Weights of a small mixture-of-experts language model, trained from scratch on English Wikipedia.
Size: 9 layers, vocabulary 15184, 9.44M parameters.
Experts: 80 experts in each of 8 layers, 6 picks a token.
Training: 234M tokens, 7129 steps.
Below are experts of layer 2 (counted from 0) of a mixture-of-experts language model. Rows are named router (the router's row for the expert), down (a neuron's output weights, with its number) and show model dimensions 0-95. Each number is 128 + 32 x the weight over its row's rms, rounded and kept within 0 to 255.
Before each expert's rows: "raises" lists some tokens whose logits its average output raises strongly, later layers aside. This comes from a sample of Wikipedia text that the model never trained on.

# expert 55
raises: "an", "en", "y", "a"
router [ 61  93 120 154 108  93 109 168 163 112 219 176  96  87 166  73 157  82 101 133 178 156  93 145 132 111 136 156 168 148 127 107  91 154 100  97 105 194 105 175  86 147 153 114 133  94 140 115 107 119 138 166 170 169 163 157 105 173 132 169 129  89 181 117 134 120  84 173 196  98  83 143 135  82 159 112 134 128 138 148 137 127 139 104 158 156 143 133  98 151 161 141 143 174 157 147]
down0 [ 74 144 115 153 113 130 160 109 117 107 143 154  76 191 156 159 106 115 134 126  68 145 143  78 116 154 143 174 130  86 151 168 133 145 141 190 115 148 160  91 135 151  77  75  90 138 114  87 117 157 141 127 118 142 160  78  72 131 142 153  73  94 178 107 120 137  89 106 135 132  63  98 137  85 149 139  89 159 126  92 139 157 160  99  51 170  63 123 145  80 132 137 185 162 143 139]
down1 [ 80 101 127 189 139 170  79 151 158 178 192 142 100 100 162 173 136 128  86  91  91  99  92  83 139 129 100 105 134 123 144 148  72 117 147  89 218  64 171 108 119 174 123 119 143 103 135 138  95 107 121 114 147 177 121 165 126 134 118 142 108 131 129 164  89 143 121 114 120 113 173 111 160  70 185 100  79 122 177 123 160 122  85  77 120 152 135 115 150 106 137 143 120 127 207 101]
down2 [159 169 172 103  56 122 135 133 129 166 105  96 182 104 130 119 126 146  99 128 134  61 163 128 199 181 131 145 136 180 122 131 154 138 102 103  76  74 129 116 123 137  92 126 119 104 124  84 140 120  89  91 157 121 150 181 169  88  87 117  89  66  97 148 165 158 125 101  56  61 152 116  93 134 186 149 116 119 115 140  94 134 126 165 138  82 130 137  87  91 115 166 135 142 186 112]
down3 [107 134  94 183 114 154  52 154  74 146 120 103 151  92 112 106 153 126 112 156 126  91 111  94 137  85 136 112 107 130 199 120 113  92 165  55 138 132 147 133 140 219 138 148 195 125  61 142 110 119 140 148 115 115 172 103 163 124 122 191 150 164 141 107 147 141 176 136 178 138 123 105 110 221 169 137 158 116 158 147 140 175  93 139  80 140 118 112 141 132 121 103 181 136 127 130]
down4 [166 177 126 158 191  77 138 157 137 144  88 114 143 122 121 131 127 115 142 130 100 138 176 142 138  71 140 117 144 149 130 109 142  75 169 104  31 179 141 159 132 139 112 118 154  88 121  79 102 150  87  93 106  66 182 135 112 151 159 130 136 134  92 124 152 140 174 125 130 147 129 106  73 132 104 200  80 177 103  89 139  38 118 139 168 141  80 148 122 122  79 111  86 136 117 126]
down5 [133 150 133 126 114  81 104 123 158 107 187 140  85 161 198 148 147 106 163 103 129  91 159 115 124 138 117 138  98  61  93 128 107 149 113 117 178  98 138  84 195  61 124 120 104 118 116 152  73 122 102 114  96  99 159  93 144 169 146 137 163 102 106 124 116  95 111  72  27  92 110 162 173 118 143  78 127 117 128 124 143 178 134 113 144 166  94 139 116 146 136  70 184 155 176  97]
down6 [125 108 155  78 129 143 147  55 137 143 115 103 118  99 129 139 167 101 146 158 197 141 136 142 154 112  99  96 118  61 131 146 118 174 140 155 152 121 125  86 195 118 146 131  86 209 102  82 149 146  52 125  93  87 124 150 121 106 117 129 181  62 112 109 111 107 109  51  86 142  90 119 102 134 112 149 106 159 122 151 120 124 146 109  88 179 109 178 156 169 126 121  88 146 142 188]
down7 [110 106 125 107 139  94 163 120 126  87 169 149 104 120 128 115 113 124 115 147 209 184 125 151 194  85 149 177 135 143 179 144 210 136 154 161 123 152 111 145  91 135 138 104 153 162 186  69 136 122  94 163 129 161 124 172 106 176  97 161 114 140  78 133 108 109 183  78 103 127  98 101 112  78 159 162 143 132 141 112 202 122 130 125 111  94 145 144 178 144 188 158  97 158  89 105]
down8 [ 96 127  98 111 171 112 145 147 157 152 164  98 133  89 106 144 115 160 132 120 147 177 177 153 180 133 141 214 141  81 120 146 129 147 140  68 158 158 170 161 104 167 122  77 113 129  92 191 127 112 180 122 161 115 135 107 114  71 119  81 118 106 149 150 192 149 142  69  85 164 150  61 144 127 120 100 152  80 156 153  95  72 145  87 140  84 162 153  95 133 124 109 104 139  80 133]
down9 [121 108  89 172 123 108 102 139 100 133 143 159 146 120 194 119 136 119 187 152 165 138 124 135 142  91 159 147  90 112  93 111 143 146  96 110  63 180 141  77 155 156 138 177 143 145 125 103  77 105 133 134 111 105 136  78  58 110 133 156  64 125  83 124  96 150 197 112 127 173 114 131 105 125 141  53 138 112  60  98  92 163 137  39  92 106 143  97 136 165 103 147  82 122 121 128]
down10 [128 118 150 116 144 134 148  98  95 131  32 109 147 120 138 111 127 121 165 101 136 148 151 135 115 153 152 120  85 183 187 152 107  77 110 144  67 134  96 140 158  88 117 108 142 169 168 123 166 145 107 128 114 127 169 125 179 151  86 135 100  71  93 132 168 182 140 107  92 156 140 133 119  78  69 174  95 120  96 106 154 121 135 153 153  82 147 132 197 130 160 138 157  71  34 121]
down11 [131 148 174 183 118  90 105  75  91 127  70  81  71  83 130 138 141 179 167 152 160 139 123  44 104 135 184 162 121 142 133  74 101 132 117 124 120 123 139 200 131 136 122 102 122  98 128 114 146 119 138 118 123 129 139 138 115 133 151 129  30 133  77 142 129 162  88 125 149 146 197  57  82 100 139 137 112 110 129 157 132  90 123 173 136  99 130  82 108 153  97 141 105  58 119 108]
down12 [164 127 129 153 130 150 140 163 187 151 183 160 158 129  84 111  99 101 179 130 177  84  57 176 103 161 178 203 148 127 176 136 185 140 130 180 114 217 144 143 132 130 116  99 115 186  91 125 118 115  95 117 161 184  91 162  68 110 112 118 117 137 136 136 153 124 116 171 119 112 138 146 151 144 147 162 126 113  67  89 149 127 133 145  99 133 123 168  84  96 115 112 111  87 161 117]
down13 [ 81  78 118 135 105  93  70 175 163 133 121 200  92 127 144 165 133 143 182 117 114 140 185 130 180 140 136 128  62  84 183 184 153 114  89 156 162 150 110  95 118  89 130 146 122 153 106  88 113 144 112 157 147 141 168 114 153 153  94 165  92 111 108 192 122 134 148 132 101  84 121 135  88 180 125 106 146 139 147 173 163 130 103 150 126 115  99  94 112  74 160 124 201 157 173 174]
down14 [178  96 124 130 106 129 151 199  92 111 163 131 141 145 102 170 140 120 107 154  91 121 130 181 147  72 112  79  76 100  96 141 163 182 127  89 134 103 112  93 107  68 121 155  79  93 113 154 114 163 144 207 136 135 149  77 163 128 166 158 152 158 123 114 189  92 167 127 187 138 132  99 159 166 125 137 134 154 166 154 135 103 147 164 111 202 107 130 155 172 101 112 191 136 151 120]